{
  "d_expert": 64,
  "router_score": "sigmoid",
  "normalize_top_k": false,
  "routed_scale": 0.5,
  "num_attention_heads": 7,
  "norm_eps": 1e-06,
  "init": "normal",
  "init_std_qkv": 0.0377,
  "weight_decay": 0.037,
  "final_lr_fraction": 0.0,
  "train_tokens": 319500000
}
Below are experts of layer 4 (counted from 0) of a mixture-of-experts language model. Rows are named router (the router's row for the expert), gate (a neuron's input weights, with its number), up (a neuron's input weights, with its number), down (a neuron's output weights, with its number) and show model dimensions 0-111. Each number is 200 + 20 x the weight over its row's rms, rounded and kept within 0 to 999.
Before each expert's rows: "comes after" lists some tokens at least twice as common just before its tokens as in all text. This comes from a sample of Wikipedia text that the model never trained on. Tokens count by the router's weight.

# expert 95
comes after: ".", " |", "==", " |  |", " ==", " ="
router,217,184,173,188,196,163,190,233,217,198,197,196,192,215,214,218,207,236,192,177,227,197,219,164,226,235,186,220,198,185,192,164,172,209,218,230,206,173,203,214,197,188,177,228,181,185,238,209,213,171,192,207,175,177,173,172,194,181,210,221,176,201,199,171,187,194,231,194,192,203,172,187,188,220,205,218,194,216,198,203,189,222,210,191,170,193,209,160,148,180,176,195,211,215,191,209,223,202,224,207,201,176,189,179,215,200,205,175,152,203,194,174
gate1,256,206,236,181,210,176,217,245,204,188,183,231,193,210,218,208,180,199,163,225,188,164,187,204,194,207,185,184,207,209,180,170,208,203,218,224,176,188,205,207,227,216,169,176,184,199,205,209,206,215,206,188,230,205,177,169,226,176,217,209,205,224,173,198,203,197,205,217,208,214,194,185,184,204,202,181,217,201,214,165,175,213,244,161,196,229,218,220,209,197,245,205,202,185,202,192,174,239,240,194,195,189,181,201,209,209,195,189,228,167,178,199
up1,183,159,191,212,188,216,123,192,207,235,200,202,175,183,217,187,204,223,204,170,192,198,165,225,202,192,211,197,181,223,180,223,192,193,186,223,178,216,184,190,221,199,216,214,155,191,216,228,188,189,203,210,204,162,177,199,172,157,225,227,226,239,223,229,209,184,213,202,199,217,201,182,236,201,221,193,197,217,146,215,223,205,213,229,184,195,194,211,194,220,198,238,184,177,188,205,202,192,178,172,222,208,165,208,210,201,197,172,193,227,153,210
down1,188,175,205,189,229,178,181,201,189,207,181,185,223,225,207,201,182,219,189,163,202,211,203,189,190,147,202,209,210,192,195,203,195,184,203,221,210,236,221,231,217,180,229,202,200,200,158,179,205,200,217,221,163,192,211,182,191,201,211,213,178,210,249,176,182,196,200,195,181,179,179,165,193,197,188,182,178,217,151,223,188,157,208,185,199,217,176,171,195,195,164,199,185,229,211,193,189,207,178,224,204,183,196,205,175,162,200,178,218,249,218,239

# expert 26
comes after: " | ", "| ", " ", " (", "1", "/"
router,219,193,206,180,173,205,189,211,237,179,209,196,201,223,217,215,227,219,177,170,192,179,229,182,210,210,181,225,179,205,173,180,184,243,201,228,181,181,199,181,223,235,194,226,196,207,224,224,176,191,218,198,212,172,216,178,180,160,196,219,184,228,222,196,178,212,233,220,177,232,191,213,176,222,202,209,216,193,232,174,186,209,201,202,172,205,206,168,158,197,168,218,186,209,191,219,202,177,202,190,219,192,176,185,239,174,205,195,193,220,184,193
gate4,233,192,229,168,186,216,162,209,209,210,195,184,203,197,205,227,226,233,228,233,206,209,230,205,168,202,201,209,236,235,200,177,231,189,218,203,212,221,174,168,203,189,181,239,189,206,194,245,219,173,202,193,217,203,170,224,227,204,152,213,194,204,177,211,164,207,174,187,176,230,203,208,202,201,182,216,217,198,182,188,212,216,194,208,180,184,206,180,184,218,148,210,169,219,218,179,190,172,197,212,223,194,221,197,178,200,202,188,200,235,197,169
up4,227,185,185,178,190,191,152,193,189,216,199,176,205,167,204,208,161,215,217,206,193,179,232,195,232,179,201,176,218,201,198,200,190,180,191,228,243,233,210,170,208,182,216,216,222,190,202,215,206,190,212,183,205,222,214,204,174,223,167,203,219,158,221,190,182,195,189,190,208,217,205,200,237,219,207,219,177,231,169,197,191,211,149,194,216,190,202,217,192,200,177,218,198,240,213,194,203,177,195,185,195,178,197,185,193,214,202,211,225,193,201,179
down4,179,201,243,170,194,195,186,209,167,178,226,229,233,171,242,233,177,206,195,193,188,226,198,214,193,185,187,183,216,195,223,197,198,226,206,206,185,215,176,183,253,181,220,243,248,187,190,232,213,186,194,181,206,195,196,211,202,238,204,211,195,192,170,178,204,181,212,148,211,211,186,185,199,197,206,186,218,201,179,213,205,195,190,204,208,179,198,226,218,210,225,182,204,215,208,232,219,191,194,219,214,236,210,182,183,201,196,182,216,215,198,232

# expert 86
comes after: " |", ")", "\n", " |  |", "% |", " |  |  |"
router,243,214,165,178,211,186,186,218,251,182,220,189,201,219,196,191,210,216,163,163,176,171,236,198,226,207,184,228,166,206,183,207,175,213,218,221,196,203,162,186,205,239,196,210,188,204,206,221,190,212,225,205,201,166,174,199,184,155,207,222,204,227,220,192,197,201,238,194,182,253,188,223,200,208,176,192,205,209,217,177,196,186,195,211,185,195,210,158,185,230,186,199,206,231,218,242,210,173,213,202,214,199,163,193,210,174,222,199,213,245,181,194
gate3,217,196,174,160,197,185,220,180,209,221,223,188,222,210,195,153,199,165,188,205,190,168,193,176,193,188,177,229,180,218,191,195,204,199,181,173,198,202,210,224,227,191,178,198,185,175,170,226,197,196,178,188,200,182,199,204,232,190,166,211,221,205,234,174,238,182,245,236,200,192,200,215,207,186,201,248,232,203,188,205,193,196,205,179,187,184,200,195,197,207,176,172,163,200,174,239,236,218,245,179,217,188,191,173,199,160,188,170,186,214,224,190
up3,184,174,175,184,224,199,177,209,195,178,187,180,216,212,205,222,230,160,221,192,188,214,211,231,224,228,241,217,211,192,210,193,233,216,198,223,190,192,182,217,193,182,189,246,207,208,191,151,211,216,208,230,187,235,177,212,197,181,194,201,148,140,224,215,230,203,195,216,195,233,188,184,192,186,152,171,194,190,218,224,215,208,212,204,202,224,203,205,220,181,204,235,212,198,216,175,188,192,189,219,185,185,188,198,195,228,206,226,210,184,209,187
down3,186,198,166,222,216,216,211,209,187,205,168,225,228,225,183,187,217,200,190,164,208,179,188,171,227,247,220,195,208,171,214,219,182,209,196,217,193,199,200,222,215,210,188,172,180,243,173,152,207,186,191,168,186,193,213,238,205,194,181,198,205,194,265,217,215,213,222,179,192,196,199,183,164,184,215,227,197,181,175,198,188,196,181,211,197,166,221,223,211,231,191,227,210,189,203,197,212,208,218,202,176,195,207,215,206,184,194,239,196,191,244,189

# expert 87
comes after: " |", ".", " |  |", "==", ")", " =="
router,246,213,170,172,199,176,203,232,236,190,198,188,184,210,195,224,207,210,186,148,204,182,241,177,214,218,173,233,179,201,201,186,169,190,234,213,199,178,188,202,196,189,175,217,187,211,237,230,206,176,211,211,181,170,176,197,201,186,210,219,192,193,197,177,191,196,246,188,176,211,190,198,201,214,183,205,201,214,196,180,193,221,223,190,166,192,223,153,159,194,171,215,210,200,179,219,215,201,200,214,207,182,174,171,215,165,203,185,185,231,182,178
gate4,213,223,212,138,188,185,227,214,239,195,181,181,208,214,201,213,214,202,228,215,197,227,210,185,182,229,221,221,193,216,175,198,202,204,211,174,190,244,219,207,202,243,206,203,197,202,230,214,195,220,207,190,188,217,205,230,170,199,205,183,172,186,185,221,198,198,220,193,198,199,190,221,249,171,188,169,212,189,217,170,209,194,170,224,218,194,200,225,219,161,200,181,224,205,214,176,199,226,197,211,202,199,244,154,206,216,211,203,195,201,183,224
up4,204,200,181,176,180,208,225,189,210,177,211,173,201,226,197,207,222,203,215,202,186,201,209,194,182,209,223,223,175,192,175,200,206,228,214,183,174,244,208,190,177,253,226,211,200,196,222,215,187,192,206,214,190,224,181,224,190,209,195,167,171,212,187,227,215,171,231,180,190,229,221,202,242,175,199,187,219,160,202,159,195,186,203,211,236,197,191,236,231,173,202,186,210,222,208,183,210,203,178,230,208,194,203,194,223,195,192,228,193,196,227,190
down4,177,196,209,199,206,212,225,193,178,204,173,177,170,197,198,238,217,167,174,208,185,171,177,182,218,203,228,226,224,188,224,189,177,152,235,202,248,201,193,185,210,228,194,226,227,233,182,233,206,169,237,223,174,200,175,207,204,188,202,188,222,170,206,172,166,182,169,190,199,183,181,219,210,242,192,225,192,208,155,220,183,203,190,190,201,216,208,212,206,205,218,196,212,203,181,209,193,179,205,201,160,170,193,208,195,149,192,168,221,203,179,212

# expert 77
comes after: ".", "\n\n", "\n", ",", "s.", ")."
router,244,209,201,182,192,212,201,216,214,211,234,185,195,239,229,199,219,191,177,186,190,182,207,193,188,221,185,242,156,183,214,203,191,199,212,201,195,196,188,180,224,210,207,206,184,198,249,214,185,201,222,196,190,201,190,175,175,199,202,223,203,193,183,217,185,190,227,192,199,216,185,189,169,217,163,196,213,179,203,190,181,214,221,185,167,205,212,188,195,204,167,246,194,191,199,197,213,167,177,194,214,186,183,166,209,199,205,200,208,247,196,202
gate0,189,193,194,169,177,176,190,198,237,204,204,165,210,194,234,216,200,192,225,185,221,189,210,211,219,174,206,191,190,208,183,220,210,189,207,211,192,209,218,205,193,196,203,218,211,215,241,190,224,193,195,181,201,208,225,199,217,216,219,160,213,196,198,226,207,203,204,180,229,202,193,178,207,203,170,191,217,200,188,196,182,180,212,199,176,193,219,178,211,190,215,224,207,213,205,198,176,219,204,206,201,179,191,207,224,196,160,194,201,210,164,177
up0,225,214,189,218,230,231,208,206,221,195,217,224,193,216,181,182,177,175,184,236,212,190,223,174,154,220,204,245,270,219,209,179,229,205,189,175,202,173,189,210,200,167,217,194,199,160,185,214,186,218,228,193,164,177,168,203,217,209,175,190,210,211,186,195,210,209,191,220,191,184,206,204,191,185,193,201,199,201,219,227,192,172,211,214,238,160,193,205,227,208,206,215,222,182,231,202,212,176,209,210,223,204,223,219,165,202,200,222,186,219,206,199
down0,190,186,206,189,202,203,249,208,220,166,199,186,202,238,182,178,188,179,206,202,180,226,235,194,236,205,217,193,216,191,190,189,228,208,173,185,204,145,197,185,197,191,194,204,182,193,148,222,195,199,188,175,210,187,177,192,213,168,196,202,220,194,192,181,221,253,197,237,204,229,180,233,168,176,180,229,146,188,197,218,177,207,192,206,197,173,218,207,228,227,222,165,221,214,170,177,218,194,197,210,206,220,188,197,178,192,173,219,201,237,231,179

# expert 23
comes after: ", ", " in ", " ", " (", "| ", " | "
router,230,229,175,189,171,179,198,202,201,190,204,217,194,203,201,212,205,202,198,174,205,193,216,197,206,201,187,214,166,220,201,165,181,207,200,210,172,185,199,169,214,196,205,210,185,202,214,229,196,199,215,191,173,175,226,198,180,160,229,195,178,209,200,204,195,216,241,227,199,197,221,204,151,218,160,208,210,182,209,154,193,202,217,198,185,200,205,165,168,185,180,235,200,192,189,228,198,176,198,187,210,194,177,180,201,150,214,209,166,245,197,216
gate0,200,209,186,212,183,188,193,218,200,230,208,196,203,193,233,220,212,195,204,178,242,188,221,202,191,205,177,228,154,181,171,198,174,230,151,221,204,243,230,218,212,195,213,208,169,208,169,196,231,203,160,172,209,170,205,200,187,189,206,166,204,177,197,200,200,222,184,212,226,195,209,210,198,169,186,202,203,226,220,195,182,190,178,214,176,206,217,205,183,174,180,244,191,178,194,229,197,175,193,218,190,226,214,196,209,234,206,178,188,217,181,175
up0,193,188,222,173,236,201,216,191,210,155,219,180,190,189,197,217,201,175,187,195,224,182,214,232,195,166,246,175,207,195,215,210,182,218,186,213,153,186,196,220,195,244,182,193,193,200,183,215,194,181,211,234,209,194,224,195,240,221,202,187,208,212,192,187,199,218,217,188,201,232,226,179,193,206,208,207,185,198,191,215,212,183,180,175,199,185,205,183,164,193,210,215,200,189,226,179,203,187,191,222,216,217,160,186,222,175,192,205,199,198,170,171
down0,194,217,220,215,196,191,189,179,229,187,177,182,194,201,229,173,218,172,197,216,201,195,170,210,199,199,193,229,251,213,213,221,192,209,199,199,179,225,202,186,229,208,181,196,211,177,195,182,213,200,195,178,223,209,202,185,203,183,211,197,175,207,194,209,194,206,165,182,187,206,148,216,215,193,170,197,191,201,183,203,183,184,196,194,156,199,165,241,181,199,207,209,219,206,203,207,227,215,202,197,170,237,215,201,169,229,217,178,176,164,161,193

# expert 71
comes after: ".", "\n\n", "==", " =", "===", " |"
router,244,223,180,159,186,177,209,222,227,183,196,187,180,212,203,231,211,202,185,168,209,196,235,176,205,208,164,234,176,196,198,189,168,198,224,214,186,153,201,214,199,196,190,223,197,214,239,232,206,168,207,188,195,173,184,201,206,181,219,215,172,215,197,176,196,195,220,187,174,201,192,196,205,222,193,201,202,211,196,178,190,221,210,187,176,177,213,160,173,183,163,225,207,190,165,219,222,192,203,216,205,190,168,176,203,158,191,181,173,225,181,189
gate1,199,175,235,231,204,169,212,224,232,198,197,184,188,217,222,163,215,192,187,199,163,181,240,211,214,210,183,191,216,190,220,165,182,196,233,181,202,182,206,225,209,192,224,218,209,191,211,201,207,182,186,190,198,194,150,212,228,196,217,186,192,193,191,236,221,236,207,221,204,168,171,240,232,188,191,198,188,190,221,205,202,187,187,179,199,199,204,151,200,196,205,219,171,209,183,217,231,183,163,159,195,215,194,186,215,189,173,220,196,190,232,217
up1,224,195,218,237,212,200,240,240,220,217,208,197,227,222,230,185,183,237,184,224,181,209,188,210,218,218,215,202,188,225,207,179,194,161,183,170,204,208,217,217,198,205,204,211,232,197,199,201,192,186,192,171,210,186,178,240,204,187,246,198,204,184,189,225,207,254,243,239,173,165,190,226,229,215,199,198,233,213,198,218,199,160,186,209,214,168,206,202,201,178,210,219,194,169,198,173,238,182,183,181,197,228,222,215,207,187,188,204,190,171,221,218
down1,185,216,202,234,218,187,236,214,208,185,200,196,225,245,205,178,225,211,181,229,180,172,180,203,193,205,180,158,176,199,238,198,190,192,173,193,174,173,220,206,166,229,202,198,184,195,180,206,221,218,166,211,210,206,179,186,195,181,204,203,165,147,201,219,248,227,168,210,199,208,179,212,203,211,203,215,208,187,212,203,196,199,223,212,175,192,229,221,166,214,189,188,210,195,171,222,224,203,215,167,187,182,223,199,206,188,214,189,200,198,220,183